config.yaml
n_layer: 8
n_groups: 4
norm_eps: 1e-06
parallel_block: false
schedule: "cos"
Below are experts of layer 3 (counted from 0) of a mixture-of-experts language model. Rows are named router (the router's row for the expert) and show model dimensions 0-111. Each number is 128 + 32 x the weight over its row's rms, rounded and kept within 0 to 255. Numbers have three digits each.
After each expert's rows: a language model's description of what the expert responds to. This comes from a sample of Wikipedia text that the model never trained on.

# expert 63
router:120106106115096126150103211131118143092160159117137143140119086093086096164125122133162137095142147159156128107102132102108116117093097188116149095123102180099177067143144126118174100139151163094118087105100144166133057106111139143124114087161130128152121147128101143145106151086136187192110022163129081137086102105158130214158125126160
Newlines, not, modals. Line breaks ending headings or table rows, plus not after did or does, to, than, and modals like would, could, may.

# expert 60
router:166092161119115144155095161118157118093134177101118114118123082081013143126113132139128128115175136156158148112127106128116110107121110141077137147172111179087158130106187079141168078137149127107173072118096166157154100109106140154063143119118177138134139152162100152166113145106163177177114016137116127145103140115145136147133078126154
As and line breaks. The word as in cast lists and descriptions such as Priyanshi Yadav as Vrinda, described it as, plus including, like, and line breaks.

# expert 14
router:153127109108102019150095153149144178096087169151060109173109047162108101115132094119150122112145177130127146101068109168129155129101074149101121105136094125073100137192133133149147105177155195152146097131156135142164058078129083115101116102134152076118188170132115149179100173116126115151132121157156087163058119108100143152130098114146
Time and sport nouns. Common nouns like time, year, season and wh-words (what, when, how), plus Win/Loss cells in sports result tables.

# expert 26
router:137042140153092137175063156148191129052112158133143143137106101104073134107108148138124091106136130140152190096103107170116134112088118144117190128143133139111144125150160120114139095135145126185111084115155148186141069097155124105079137120143192138124141084132165163179080151047140155177119093120071099105078093109101156136105111097155
Clause-ending punctuation. Sentence- and clause-ending punctuation, often fused to the word: periods, colons before quotes, semicolons, question marks, table bars.

# expert 25
router:186099085154091126198121129149176142108141167165122116162120085087122128102081146099145085115181172130179217080134110171131125111156120128140135136126136149097139084135120133119160099123134108178148096103122149151132074076163098116129122106141206120116113156111135134138144150105156123150087104163148098167113123117082124129123109118166
Section headings, pipes. Closing words of wiki section headings such as Discography==, See also==, career==, and pipes between cells in tables.

# expert 59
router:079102093136119147171119146178126129109107203100122129188116073085100115146130097105167104093144147169191131106130153124162146139134108187130153092145093132137150064177156126109155117152156121141135115121097202129168096091172061133100145125125154085145111173170099161140088133100135154164100027112139110132080159106145100147155110117160
By and with prepositions. Prepositions like by, with, under, against after verbs, and Preceded or Succeeded in succession boxes.

# expert 56
router:145122082094080115137109157160136162111053163168085123164120078092108120095136115136171171134150199118172130109104120110125172163099075153113139092187089140064145123144167130164163122173165161083154135111153177165160113092173095133098130100157151074130137162150069144151109153110177140131113129112157115168092191101098123189133110151153
Team and club nouns. "Side", "club", "the" and verbs like helped or defeated in sports-career sentences, such as "joined League Two club".

# expert 4
router:130116114113101065151089160149181161100080172116062082204107101151101139149112075123128151113159128099135156096096099163134167135100065164055139099156101143076134118181165124177140115189158159158171101137125170166167087084156144111102134117145165071161122170155112149186103144074129170168128117167150111215090123104092173150100111150138
Table cells, clause openers. Table pipes and cell-initial name pieces in results tables, plus clause-introducing that, who, which, what, how after verbs like agreed.

# expert 36
router:121055098137097104160076199151144141117089197132171126144151112128102110139138109141147092094151146171168112119117138125097143139124101179052164134148124128097148104142187111149154098122138160126127090095130190126162100071186081156105114102193135083146105131147132161124082138073161192172108075143128153137082113112153095170145169081163
Prepositions after nouns. Prepositions, mostly of, in, from, to, that follow a noun or verb and start a phrase, as in one of, because of, from Talgarth Road.

# expert 62
router:138100129104135117214103134108149122103114176114104176131153097077064112103087143153115116102207117149151196083089114113143145108127109141090146074166082141116127107139149103157134066143195141150088097085130188147145096085099136102128129070144160125156173127182103165117122154093150154162141037168103148120105107101104083160105083062145
Line breaks. Newlines, especially right after section headings like "== Background ==" or after a paragraph, plus list dashes and paragraph-opening words.

# expert 17
router:167113113123112052147069160169136181138036170159094137210133102131129162113082124123131141126155157095140188075132112164115153157098077149061134089132083150071139119185120097159154101174174165129190132077175134141144070106127092154124118115143138070134184144125082166194100203102119117155133112145132105175090127088084138148086099106180
Party names in tables. Party names such as Labour, Conservative, Republican in election result table rows, plus other table cell words.

# expert 37
router:175127134143091074138108169179128161109060153106098119186125088184119082120125128114150128127165143083139160087088115161101128169107083151112140056131065134099150111186173104144143111179160144167123125058168120123151101097114077164129145089139154082163189156099119136191126181101139136129136120169136110198074122115082101148101096098153
Word-internal fragments. Middle letter pieces of names and words, such as ch in Anchorage or mischief, and quoted capitals like "W, "L, "D.

# expert 49
router:122116124158140072246109126123124125104127175100143141149119123086051112154101140145139182123208120129126164101120107131108147134120081154068152087166068152116137121137169092143148086181210168144071123100148140129168093095153135087151147080156174118148170142178098123144118171114143191152090056096076127156072120107110096188058111085144
Row-ending line breaks. Line breaks ending table header rows and paragraphs before the next row or heading, plus sentence openers like In, On, According.

# expert 3
router:133113113125105044145103166130165178138091162137110103207099096120130169147133120115154165114156141094141204109113121162123177118100069143101136076195094146083112121192167123149164125167148145134162111071158148122172081080128087104110121112177168077141186152138102139171090174077127131154104129177156129185094159092131117152115120129148
Table header nouns. Role and category nouns naming people or things, often table column headers after a pipe, such as Ship, Title, Minister, crew, director.

# expert 58
router:128081073114116118179119205116143137100096172136103145155114095116075103131078089112134098083146152165161111106077125124123165158135132171077172145152091139082140125133154135108132103143168136138134124109136195156158101050164057165079117119153147075135114142143110159140090125082191189175085059130136129127063127105139119176147147107170
Prepositions after verbs. Prepositions following a verb or noun in biographical prose, especially sports careers, such as debut with, win over, return to, found in.

# expert 20
router:133129148099086103131071157128186161133083147130100105194101093144110093146094094115133120109169126079162159075109107169115158141110052140063146099142082155055129130183148107167182089139158165149160111071173163162161093114115119159095138077144148091135183193126103135214124155120126139171128112144129079172077158112125149195096093119176
Laws and names. "Act" in statute names, first names and role nouns (Joseph, minister, husband), and name pieces in political or legal text.

# expert 2
router:151109080111085096122095175135147167142094163139067131199096074109098091106137100107130121103145186084167159120099101161095180102109098132119137075109112132066120098165166133145139120160177136161158131133156122130153095104126085143108101079179172084127146195140116165154082133094163102147105139146158118164092160120101116190112075129183
Roles and institutions. Nouns and agent suffixes for people's roles and institutions in biographies, such as director, school, lecturer, producer, and heading-final "==".

# expert 40
router:126139128134099118145104194158124177125031141159096093155101104157123103132147093109135124123167171114165143085116127161138137143076070171060128087186113134065151116177179079147175093171184161157192097107182179156167085117112057169056076110156136130153095156128093141155074141091125146187116128143105160190076137108138181191122100114155
Word-final fragments. Word-final pieces like ore, ate, ure completing verbs and nouns (restore, woodcut, worn), plus prepositions around, over, across, past.

# expert 1
router:161107069136076074166079145083153205130068190168097104195140081103143134105168115134187141096174136091121194080126100155134149119055082138115110117166122132083130093173157143108152121172153108133136132074135150133155119110166107126111141127148182081148172093140092140166059178143123132157088128141124116200087177103103089159098078092142
Table header words. Column-header words at the start of wiki table rows, such as Athlete, Player, Loss, Title, Party; also section words like Personnel.

# expert 42
router:181126139131084071143095191152204155128111151151089090160118091200139147134138096134118082098152155104157120086112115147098155129070091156093156107178086162083139079158180079175170095145157144104193109095140175156154087086157121140049118081187142093167158147106150124187096162095148139173105115107163127188089116100125134173103134098173
Of after technical nouns. The word of, plus the and in, following abstract or technical nouns in descriptive prose, as in temperature of, distribution of, quality of life.

# expert 13
router:123123156141116066164071180145165168136062148148126140156135098180141115134099119098125125131182155071154171089108105183067151150110050153097149083126092141064104136188153098139182096142215206162106115114158147121150074070104114162108097157167148104177172184134105161160081178118149135133127134157128071183079128120104139171086114116148
Dates and time words. Day numbers in dates such as 12, and 19, plus time, year, Week and month names; also place-name pieces like Wales, Paraguay.

# expert 21
router:154081133122065119157101157142198141073146162120139118116101090080115117114097115153131138107160157137148162099112125128145152119130105115091172128123140170114098104125163076126187078136125145169137093053161137190155109102116140116079103125159194136164114106119105131159099153099155157140069046115072104139092112103103167172113061106194
Sentence-final periods. Full stops, often fused to a word ending such as s., es., )., that close a prose sentence before a new sentence or paragraph.

# expert 57
router:135069103121096136179101156143129139106105190127119129146132092101052114125127132146117080052144150149172109114100121135085131142142117188077177152136081136124138107127143080170170087129138139112150113120138209131158121069114098160115150100150166122162100164144085155134085128066176197166066071153120149119129124123126074179144136074186
Prepositions after verbs. Prepositions after participles or nouns, such as known by, album by, ward in, born in, located in, during, against.

# expert 34
router:158120106211142089134098181145159169081048124166088142164141110141124090120154126150155122152167131082126158090095091110110140145138068145090161127166110133086175135202147132184143111160153161180104100108164171154150081098138080151111149133123148118125156106160085156175103138104140119155149125172110156148077098095076119142096114088140
Quote-initial words. First word or word piece right after an opening quote, bracket or parenthesis, such as "one of, "an, (a title, "The.

# expert 32
router:143064080151104113151132182110117170049095147085149152142130114151056122102093094132143112080151205078150115118088131097122164093137080142098129125140097181074189094113121152168172098145153174122120132122135177187133106093128097153117130097170136122084138122126095152138109159071144179137124027122155126158043160102156114150113134111148
Modals and "to". The word "to" and modals (can, may, would, will), plus other prepositions after verbs like moved or returned.

# expert 0
router:137130109139105094138101158155109191139085156127071089183135072122100118115148080102156129130173158103169162087112119152079139148124074150112141115186114128061112132147162103197166104187196105108192125120146158131149086066117089164089132097153167092137143179142095145194103145062104159162100123139153127186100186115116108209082110140193
Person role nouns, first names. Nouns for a person's role or job and male first names, such as architect, painter, director, character, Thomas, George.

# expert 27
router:130095136138061152163110151122160123121114161173158111136087105133123126080114161131148117103168166110112233077127099198088129095113098160133149125127129142123145086140151098110180113095134127176126106098132115188151085113145118141160105106200147154120123092118148156187063147115136169166055085196096094119128112110068103144117104112161
Periods and header labels. Full stops ending sentences or paragraphs, dots in website addresses like www.gov.za, and infobox or table labels such as Senior, Grade.

# expert 33
router:179101061171116103121078147175182170103056129124119095174146100148149125099168137138178118151160155075159148090120098185092128119145091160102160121175100145122151120177139126141137112160149150195075127083160127138168116104169096138114156113171130076167147120169123156157067156091146154158163121170104132136085083109104055165126109085132
Opening quotes and of. Opening quote marks and the first word piece inside quotes, such as "un, "The, "S, plus the preposition of and possessive 's.

# expert 61
router:160120102170111107137088169183157172090087151142103110175136061162100117115179141128197131114151129077151173103125112150148172108115074135087145120145101173094159100156138130202125111183155135113101080121152154153166081101144102153144170124165161057169181143129092161184070173113166145162151113134135113174087155080098102189113094128134
Quote and pronoun starts. Words right after an opening quote or bracket, such as "The, "A, I, you, 's, and name starts in lists.

# expert 7
router:144108134181102130148090169131156179101114149156146100168095106105104111136156148118200092040142114132138240084124122167125119078145096125128144139150104156120172123146122102117154071162201127122159091103161134165147093109188121091099153095182163106146132122127125210211118151081129194172078132173121133162088134080124110170160134113118
Taxon author commas. Comma-joined name endings before a year in species lists, such as Endrödi, Schneider, Baehr; also Phylum: and Family: labels.

# expert 46
router:106130158099138138217109157143154111117133205097140126161108121099083075098119132138116096122212187117151182097101116125133141100126086126104122091148079170132135129127154079129172032152177179160127099091159153183153086071127164163114143097165150126160146128169049167128124157121151153211083049175101118137101129099096121159091059083136
Line breaks. Newline tokens almost exclusively, ending infobox lines, paragraphs and table rows before headings, list dashes or table pipes.

# expert 38
router:122099133152109131160086177130139153106112181131132160138104073097063109125108153125128103113141141135160136107086097112085145130085078171060137159145110141103105124128126133121122076134149145150129090114124167136166107094147074136097144142119152119151145132193109152125087145085168152170124033148102129116105137099162070189157116099136
Prepositions starting phrases. Prepositions opening time or place phrases (in, on, by, for, at), often sentence-initial "In" or "After", plus "following".

# expert 31
router:170099129120106083224075129095193143089138124134106150164136127109059140147119133106166112069144141104154230110150133152132119078113118154086138146160080157081132085163154101112188061185189129116143130097130125127148082094135112131060142123187213151109151145130174136192101153085154136149076139149124099191075137107106128145122107122168
Pipes and semicolons. Cell-separating pipes and semicolons in tables and lists: songwriter credits, gene annotations, times like 4:28, and role; episode entries.

# expert 19
router:104127125165107064151088169158146158136080167137094064199108120161128133169087113142139125108178154045157156098126126160127159153107052117058125122148076139083147106172132098147178110170163150138190121111145115164149107076130109148099111104152156087132147180134110143190108145102153121148139104145122115194067128101101136169112097122183
Pipes and name starts. Table pipes in vote and result rows, and the first letter of names after Succeeded by, as in Sir, David, Liu.

# expert 48
router:127058103207111122119094192121157176109109156113115153135087102131093079085130125162156111134153117124130107100098122157077195125129086162096156117127115158119157129122182159147116123141144169171099080123143188149159071106138049141134140136143155109148146071157122154138060138102152148169147086145084132130087129103177132158127130109139
Quotes, modals, contractions. Words in quoted speech or argument: modals like would, does, can, contracted 's, I, and opening quote marks, as in that's, I think.

# expert 12
router:120118099147117119239092161092155134118123178128126076172081098154079140101144110144126123109147137094162226076162144179126129063123087157098149147120085193104173146144156150103181110170163113150108123115124102154148084105133150149097182097179175107126129131169176165181094174084177151191102141167165138167103114108061150139157096119143
Table pipes, field colons. Column pipes in election and succession tables, plus infobox field labels and separators like Born:, Headquarters:, Education:, /, and date dashes.

# expert 22
router:117120125158116130150102120125165163132115204140150106181101111113116165056123146138180082094175173104135182052135128156095134102125094172127158089133126141119143148175128092121155134142146164178109161085116141163127085108152103132121123069174141126121133092132154193186111166126147154214088117204134114139132119102066088117143075123123
Infobox section headers. Heading and label words in infoboxes and tables, such as Information, Scientific classification, Legal status, Total:, Character, and table pipes.

# expert 15
router:131092143147101063148088137154131161118085135125116104148135108163111143116166062074161148100168155078176182109096112168107156147098083115062129093139092168091141119184159094188172094139174160156183135113162118157143089078118131214088162114171184094118152139152094146182072153096155154128135110146168090201076130110105129145070108109177
Mid-name word pieces. Word pieces and initials in proper names, titles and Latin terms, such as Liter-ary, H., J., plus wh-words like which, what, how.

# expert 52
router:152122133149094078149087181146145168112094155126105079202112091186119140147149085141115143097147175084144179082109127146086140153122074149077136089139115150077131133154146119145132089182186134130171129076136117149181095138111137157095135131153164058167142175097083124195092185102145130171115135134159066184077121087081092194085104117141
Name starts, the, possessives. The after prepositions, possessive 's endings, and opening pieces of proper names in prose and tennis or sports tables, such as Hern, Canad.

# expert 23
router:116115082170128068210107133120129168140070186161137103159131125160151119078125121115116076128161154104131208087146117165089151067140066143136126114116121156141168117184151104123170132153145191186124070097147119164155063115155115101086154112164153154116121114130132176169097148106164143186101135192147092190108137124073094128160125112146
Infobox field labels. Infobox and list field labels such as Country:, Spouse:, Personal, Military career, and U.S. starting a list item.

# expert 29
router:100117101111046102205110139112178146114096137165103104134121080097162108080127119124134150103203177074163161073103102152104123114110071135138133106141137151089105121155126111099155122132119219192126107126151133143169127089145130162103128103108140142099116133152155149153104178099131161162038104192136068162098134112096138125113100118155
Sidebar labels, table pipes. Infobox labels like Website:, Area, navigation arrows ←, pipes in Turnout and match rows, and relative words which, that.

# expert 18
router:130122107139094048139077160105163159128055181134080069190089073170109110124137108129138171105155162120154193111090106148111163122098092134110156109149114127095140103164179122156150096146165127134186110066149154131163075097135099119095151078157172061146154155136071136167097169093151120153102117168140113169067147098114100163110105116184
Institution and team names. Words naming schools, universities, teams and regions, often inside sports tables, such as University, Academy, South Florida, Big East, Jacksonville.